Weights of a small mixture-of-experts language model, trained from scratch on English Wikipedia: vocabulary 9689, a softmax router.
Below are experts of layer 4 (counted from 0) of a mixture-of-experts language model. Rows are named router (the router's row for the expert), gate (a neuron's input weights, with its number), up (a neuron's input weights, with its number), down (a neuron's output weights, with its number) and show model dimensions 0-63. Each number is 128 + 32 x the weight over its row's rms, rounded and kept within 0 to 255. Numbers have three digits each.
Before each expert's rows: a language model's description of what the expert responds to. This comes from a sample of Wikipedia text that the model never trained on.

# expert 45
Table pipes and place names. Pipes and percent or plus signs in election and football statistics tables, plus place-name starts like New, Los, United, State.
router:167157085163098082171146156138166160114085119136126174168155153082171165086160086108096172157140165106144171142155107163168121112176163170131083153080104099161087089089103132111098159152171176
gate0:195109134127107133130144131104180158073075094162096111170179070097169152176051119102046127115100161091123162121116118088160158156108107120148131098121128123086106121143137125100129207178113098
up0:081121124129148132119120134184148107127095216155109129159187183078104163176156093141167114168168119146161080113100056082068094165104164166153128118104132123114148176153122113119133089144143068
down0:097127069122187169145146148101134099124165141128070143156192187085174126163122107149110147154137148131080125109134075095120128098096163134134104154119185123101119198137140130061152125120159109

# expert 5
Table and infobox separators. Commas, pipes, colons and coordinate symbols in tables, route lists and infoboxes, such as the ′ in 89°14′40″W, Genre:, and zero-width cells.
router:141159083151098091182156164132156146131079117142146168166154149087155163076153083104100191158147170119146159143133102116171108119167153166122090146088090086156098102085090096112091154145167179
gate0:099132136133129118214185135124134168125133218154138156169152128182129107142106149094089177215169132080094060121140176099111129135147118165146088151171088126154101084104096102067151152153069193
up0:157142155172114120100066130188134118141178135140142114097095103119091208223150122089086173142099130187115119170128114152196131115117144078078133111100116157110072176149132135115096179119140154
down0:100064101140132111110127158103157155099138104144134145149142119123193130114147132134117111123163103166193170072169132196152135088107114103124082095133098121142086122183100169109140195095115129

# expert 38
Table numbers and years. Pipes and numbers in sports, music and election tables, year digits like 199 and 6, and Japanese character bytes.
router:148165079146102089177164142141158153105095159131148177184156169084181166085124067114094163155145157138146170146153105126168129124170139162123084145084104093166104105089107099115096160141164179
gate0:166164180141124095096093147126087156079167145144138137148175142156150166045126204088109110167181127137109193159095082144182153128111136125206100116096129069169127101177051121091110127152126136
up0:122155100185101142140149126160100069174059100104152152087144178126146135136123174127068157119068153121093138120149035110119074126112134160113138153170161172140121099066122146120168143104173128
down0:167110154045176136162094090135136127128082083160104106181110149065070125102152179140153155150147135092103131057104129122114114120211097129155103132173151116118140128145105111091128108165107139

# expert 22
Sentence and field punctuation. Periods ending sentences, colons after infobox field names like District ID:, table pipes, and list-item dashes.
router:096142113162139093130201143148169114086113213126092161144144133063147123103130114090112123137156122106168125109136116113190116150128097145174127137128138096181131177153173103119101140179127135
gate0:147072086143128165115134172097107151180131051102142152110163078096174162148104105088111096120122095147118103132157150125102196093131140181118115153145125104100153094172126097084146094161139091
up0:179180184140090054125167139134173114105130162131122142147140142123153108087123145091091138114126133163157151132121085106110055146121116096124128088151154145154068139100168160143146163118068109
down0:096117065175166110121119125117096174156174100084089100139136110136133141181124068083152097140168165186140078087162129126159128054162126183116157162087103105090100147113130072106122105129156127

# expert 12
Table cells and initials. Pipes, numbers and line breaks inside election or sports stat tables, plus capital initials such as C, D, E starting names.
router:151147089143093077178161148121164151113084110119121176173159147089131177086160079109095175169134133109111175147154100078162111134171143173140082152087094106149105078104118112119096165152171182
gate0:124144081172160097119173161146078103132138125110162169172124136072151136153130075108116167169149199119166180129146111097105082125128147190142139093109099159126144182195101068163138207155139118
up0:135092163121107103137079198153155144086106192118129109140149117104112077159108135084121176110094098116118098136091134113130095132129210130131095175160129140131169100162123088115100170184164138
down0:162148128153109138164127139124152082123088103137155123158162160185092111169161171146078096161141197208122141165076123070171155135113109156190145131130147111102188152155119093109128162158183150

# expert 15
Table cells, compound pieces. Numbers and words in sports and results tables after a pipe, plus hyphenated Korean name pieces, such as Quarterfinals, -jun, 22.
router:159155084171084093174145148124157154124092114106147168165157145075162180083111080088098177165132124090161168188155121122163109112164117179127090151080097096178096097085112102098092151143165165
gate0:145183180160108117124105086140128107134095164166123140153188152100136162112083115099113193145159121138036172155143179096156208120157105173137132162124091123092169156188106120048145138104159068
up0:117087129130172108143082069161128114127126088150124108133195056156086158162112088075100106097143127148114151132081063110079128082097119100150065094096110089134132090184144129175116133084067130
down0:137119080106138070093092049110147163104140107130124124157076120133107183130160114151114120136109157124088125170126129081123132108185148101159128173125045057113135124167098081106160173136078124

# expert 41
Sports stat table numbers. Numbers, minus signs and spaces filling cells in sports statistics and league tables, e.g. goals, points, GP columns.
router:143169075152079087177154158116159144116091129128141171176161164082159174088133090099100164161145135103143158171149109081170109159169127168137086128066097087155096096096120101120094156152149192
gate0:140196126172097114134106132099151165146141061092157141161093176114094115091183169130128148105172105093152095153054111144125117108102125185168078094126115143150130193157156202157140145108079106
up0:167135177163108180175111105154174130207129134130115128078101132115167141090113072122143081125134122110126118137190087111167093076152073178128102153114117232187114143114092173147136140095140135
down0:163107109120109121106134170125134107124154192119082126121150121120170141123078157063108218109105154129147083120089197104141111188171152117060138144099134132128149117091116110088112126108077069

# expert 11
Name-final pieces. Middle or final pieces of personal names, plus short names and commas, in cast lists and bibliographies, such as Kar'lin', Antonopoul'os', Merivale.
router:165156088148101081171143145103170157112086128156116175159151148091155177086136092098092184162149163130149171165145099134166118136180159181129084150084092096157089090097110111100096159166156199
gate0:128152146133104109148109049119080183118120174130107154245125121159119137086147159104112133151147112215197130154086126136095165128114183125157121168112058121113162128114110199128154132099111117
up0:125107166073159147122123161131174143138095202120098100166131111175122157190158110144070105131138101113104146128195163146115121166147108138090200082116132083132120169151179132097091138119190109
down0:090073134125126123169141107135096163187147099086126147129145173109119154131082102108111100153158089104104171167127149161153130106168137100091164154108098152178171136115076124147161144113145190

# expert 43
Spaces in tables, coordinates. Lone spaces between table pipes or coordinates, plus Greek letters and common first names, such as John, King, the space after °N.
router:158160085165087082177157159127163141115098139147129178172147145089189166086161083108108165158155168110155173169145104114162108112175120163121088150093098082157100088095096100130092164157162171
gate0:135117145099148116180193131205184153138124161133102144190134128096167143117149118083152122146139107040106124150157101116179120104101126131147084156153100069090120136108069161109103153147130086
up0:205148103167198068174158137062104124109167021083132167110090157119137146074078183078111099113125112142206123159130101147148178120136108154123127101130176122126120064125179141198159114106122128
down0:137130100107128103127148139184143116133162140131105163104146158174128117121135109086117098133116089171111176176120105131118092137149065107079112121094085153086166090206108124116077112142114133

# expert 44
Music release tables. Capitals, year prefixes and line breaks in release and discography tables, such as Catalogue, 199, 201, L, plus infobox line ends.
router:151163077145100085184152156117160159105092140113133172174161157081174167083117070103114177162139145119121160179157104132164126169169136172112072146087096111170090093089102103113108168144156182
gate0:111114167083117115174101184119165115051131116113106151155209185108146089134112121140185110123133113117121144119153139098179128127147146128118112097115130152135162060149128083109123146216142120
up0:153155132136098109120110053100152101076117103158186101147089139154182184221138138118081111111149141115170129105160171087119107090140143137138145114120135144069058090104061078118105137109140098
down0:125150120155152161106145167132130152077159163113157163122080093106145141110179164092060175143153132192178153100182165063113096107110171126094119102200142146156134127151087141131115124138161112

# expert 29
Personal names and titles. First names and roles in biographies, such as Margaret, Ann, Daniel, wife, member, president, House, often after the, of, his.
router:153154087156096080172145152120154142120090111154125175163167148086161167087165092110114174159156165112147170153149111125172106156164133169130085138080100095158101085096102100113109146151165194
gate0:208112105125140076094145130140156148105136164123111182100079177089110105149174168104138161162148108162116121111117086176146113143135127173156107122086145109155128155162115146106192071167111169
up0:080155160163118086157173111112133103115128137101127136072090109134161133167212096104148127089126145074103106177145170120107075158094183174201089086123099135094098121108131164118116154137120131
down0:131174123095104158094122138100087167143078138186127154111092122089141167116107122152132127127108150089207126137150088138123105127087050149098067111173130107132093132110094067120096175088097084

# expert 25
Biography dates and descriptors. En dashes in birth–death years after a name heading, e.g. (1857–1939), plus commas and occupation words in short biographies and disambiguation pages.
router:142161075162087083169150154125167162106091120148147177174158163073180155087144090108098180159137175143156155158176120130168114135165169168144078142088101092167087081088102129103093154149177163
gate0:146159128111152147158194118132119099126134101166056092139121168158115119128142147096130130085180073125108087104092103119175054069216120171102109135080091141117123168133067112070117203165148160
up0:086126147148075147187114113122164125154111146122141120131132098145123080135112142125115186109164148130202172149086134075101118165159162172138111081134161175106112066169153121170080128084191124
down0:138087118133089126123163099134111064150107140097112122107092103113216088162133166136134079038158123081114098087102138093132122155186159102087156178112087192105128151163150167112098164102126098

# expert 1
Word-final suffix pieces. Word-internal or word-final pieces after a short stem, mostly plural s/es, -ers, -ing, -ts, as in crop-s, buy-ers, off-ens-ives.
router:127171111112126138138141168138128179072108104190141134147142146111122133114137147084116145161152092105133151049130120168142139109149132140162106172122067117142147086122095107105115204136103130
gate0:153118101148132066063079125118137196202144203137147140113137117119098168087148151138121132139091060107129129113119173138144171170159161090063153079125092134092186033128108170162187093063160100
up0:172173112132139153124127114124175124143106166073127076117138144122126116156131117159137157174056119099067067133111115150117114154116155126100174032120131138096119041127133140045128106153082142
down0:112106120128103136122077152185100117153155082154162192134104130151133116135112099135148136239165157126138166143117106125099089123182190167073111174189154116089157181144087154116099154050069149

# expert 16
Headings and proper names. Section heading text after ==, such as Production, and proper names of places, clubs and tournaments, such as FC, Michigan, Island, Open.
router:151170093171090088173149153116164162133090123140122179170154145077162175085139083098098166147155146116174160178148099149170109136166144169145077154080104084167090083091092111106082151157174171
gate0:125182109148096069174146146114126170107162154144117190130146159087155105102157154107132120103079079129150125160152098127162117106106180202062149157093124117225120075170105160123105100152126205
up0:189107073135098123141123119136144148133092102138139124120129146135155103176176154153130069057145110139116123102128143133121138143163127086117092140166057171094151127096128143108163141095140119
down0:108103152149088105125061157062139127093135116140140082086088065166103129041184152116133099160094128161137152170072107171114120125069166157131148142138133112110153076169132116117143151132090191

# expert 13
Spaces, years, first names. Bare spaces before numbers or ISBNs, year pieces like 192/189 in taxon authorities, and first names like William, Charles; also verbs like writes.
router:163154093157085083170157149126162152111088150144163167170162162082163176085137080103102178156138157103138150177141110131162111136182132171109084149093096093161103106096100110103088156149155178
gate0:096099170133080077094165133153154182163104136080147183192135141111095181159081063127099089140158154102018156137143102110125103207150063171161123099116075113133136136134126129154109119175120144
up0:136147075127110100152141072140066140121062169083118126180127106132128158116142157101149180146123156143163102087081182159098104103150097120115130139065152193137123133129118119115172083149180171
down0:143174096123187150105144078143116135126132126087138103170102105112117126130163085178093138147092094077126095112094077122107111121172131125182137114171153144144109119115140126056082117130151154

# expert 27
Word-initial stems. Opening pieces of words and names after the, a or heading marks, such as clos in closure, Or in Organisation, extrem.
router:153163087144105074179139163143150156132085118130126169180166159088181173091124089092108175158140127107160168165143100134179117149170143170128086127094111106161097096083093110122102159135146187
gate0:146139157075157111118204164123173155091136143135063159133092190141094129124156149108135176170159112135068129099179067085126070126144118163140120085140128147157127128164162071125155147107082159
up0:126156139119163094086166138101116179093127117130146144097094130172140129200162120170157141097079093070161112085085140158159118099127066147157099115098118132120114172159152102104083128203107109
down0:085198063178116121093136147139090111154143062160108094141189083124125156153106114123116158114129165102150087078097115180114180102128102109165115097087110104163112118133131157117149131160152125

# expert 26
Letters inside names. Short letter pieces inside foreign or proper names, often the vowel after a capital start, such as St-a-ab, Jun-in-ho, Sacrament-o.
router:150147106130127148119150157190142193062117145139127125138165137131170163095194115060094135159131127148148131134161094160146141121156129148165102200109056111135164088104161102079118172151138114
gate0:067128128136057109113137100091153072154148070163107103112135115158099139147129129146144128098114123071110178133092151126135082157075132081127110101110137171089078155161156151141151088073137103
up0:115090113128122110125146121215168167175122136129151109119118184170107153187151134119131174169113138075112159141143157149157073143176138128103167149193136125109106163162066147115134104078149114
down0:108110170124087113118133163143103098131131070093130171155136118128168110173098173133135200114128092196151152143082089168103158114171162150066130069143158199083090155129131150121169090098152093

# expert 21
Nationality and proper nouns. Nationality adjectives and name starts after of/in, such as American, British, Arabia, Mar-, Th-; also word-initial pieces like phil-anthropist, des-egregating.
router:142155078157086094174148163130153146116089153136161162165157153075162170098180081099083170153157144149147165165159096123161108166177147172129076140081097092153096098090111127105098158147157182
gate0:133176103144131101121164183128134201098155088150131122139180131084102166129130130107116143092122094186101164070154152192124161141121172159136090147195126095155135093159127175176097102160126074
up0:119099138151116187138124100128170187145115169162093154081110124128173124168187167118151112116161057124086163169109099099097093132091108112128149142101147119171110139122107159114129114186146101
down0:145178124122124062098130119081134148144138174110184147180101181124173134134091153076093152161189132153140146145144184142094156131098115070166195124121146119102126158136088119096162092110141132

# expert 19
Word starts, table markup. Table separator rows, space cells and word-initial pieces, such as clos in closest or closure, field colons, Species, National.
router:155156081138093086169148152118151168112083139147138165176154152081173165088136082102083178160133143120161170163143103097169112140164158173127092142089105105157082101088108116117098152148174176
gate0:154176165171119112143164133113178165118079115140101109153127108092200156148147157114156141089029100082167137104098084149148145141131198054104086170097123140085084126117176102097094126108135103
up0:165175170160102138147137124071174102058122126162160096064126134182146158153109120080125126061102062132129122058095148139134154138185140109105103122126122182113182092103159102155179142192148130
down0:103123083119146117130154128116107179190127104134201102151136046153091125068111115119149158077154168146157189112106098102174119114115159062099100081147163095115176090050188173116146166143157132

# expert 2
Mixed word pieces. Miscellaneous word starts and middles, often capital letters, commas, dashes and digits in lists and scores, such as sim, Games, ake, –.
router:154164081145090094172153162100161148123090134134135167178158141079147176082147077101097170163138151150134167151150119132163129158170140177132085146080096089166102091091098112102096153139169184
gate0:143120137144123164099199122166104127124116185171113089221138167090136126105129089141154163167117067079074172088149124142130112142139122157135149168045114149102107105120152124112115146144065165
up0:072109105115077048210153172159142145151138190108108132110139147145119142128140097088103140105115174195159110111101123118123077152110165109175116138156117224131130106124113151172147166106151134
down0:093130059105110164147127130056093147157124067074155191123117098142165139078135084105134100125150132139141148099112122140082119178091152126079065152074101134103127114137112113131160174122144169

# expert 7
Digits in numbers. Single digits and digit groups inside dates, scores, statistics and codes, mostly in tables, such as 201'6', 4-1, 193.'6'.
router:164107152159117167135163200138172158097155173114105109191131138110103118095117125143155143121153128118191141143132139165243094142158123184181081125076099098167103162145082077091149147100164182
gate0:149090120155094082148177105169111127097046160166159156097153122130101116124144106137119143149126126167156107116150190157059237117091132118120200135146160169149145151149154149158143086152086114
up0:077094139136087125090196116106149167134134072158150123123119111129200094133139106191071142130150090170103116064127106131088043175115119160116147109187112141117150112154126111156094104177173149
down0:174127137104131100181072144192120098121157220132125147103127106083143143124091111161157135129129159090115112140140130104116199148155173138091128105081120109130056135106096134137111120071126082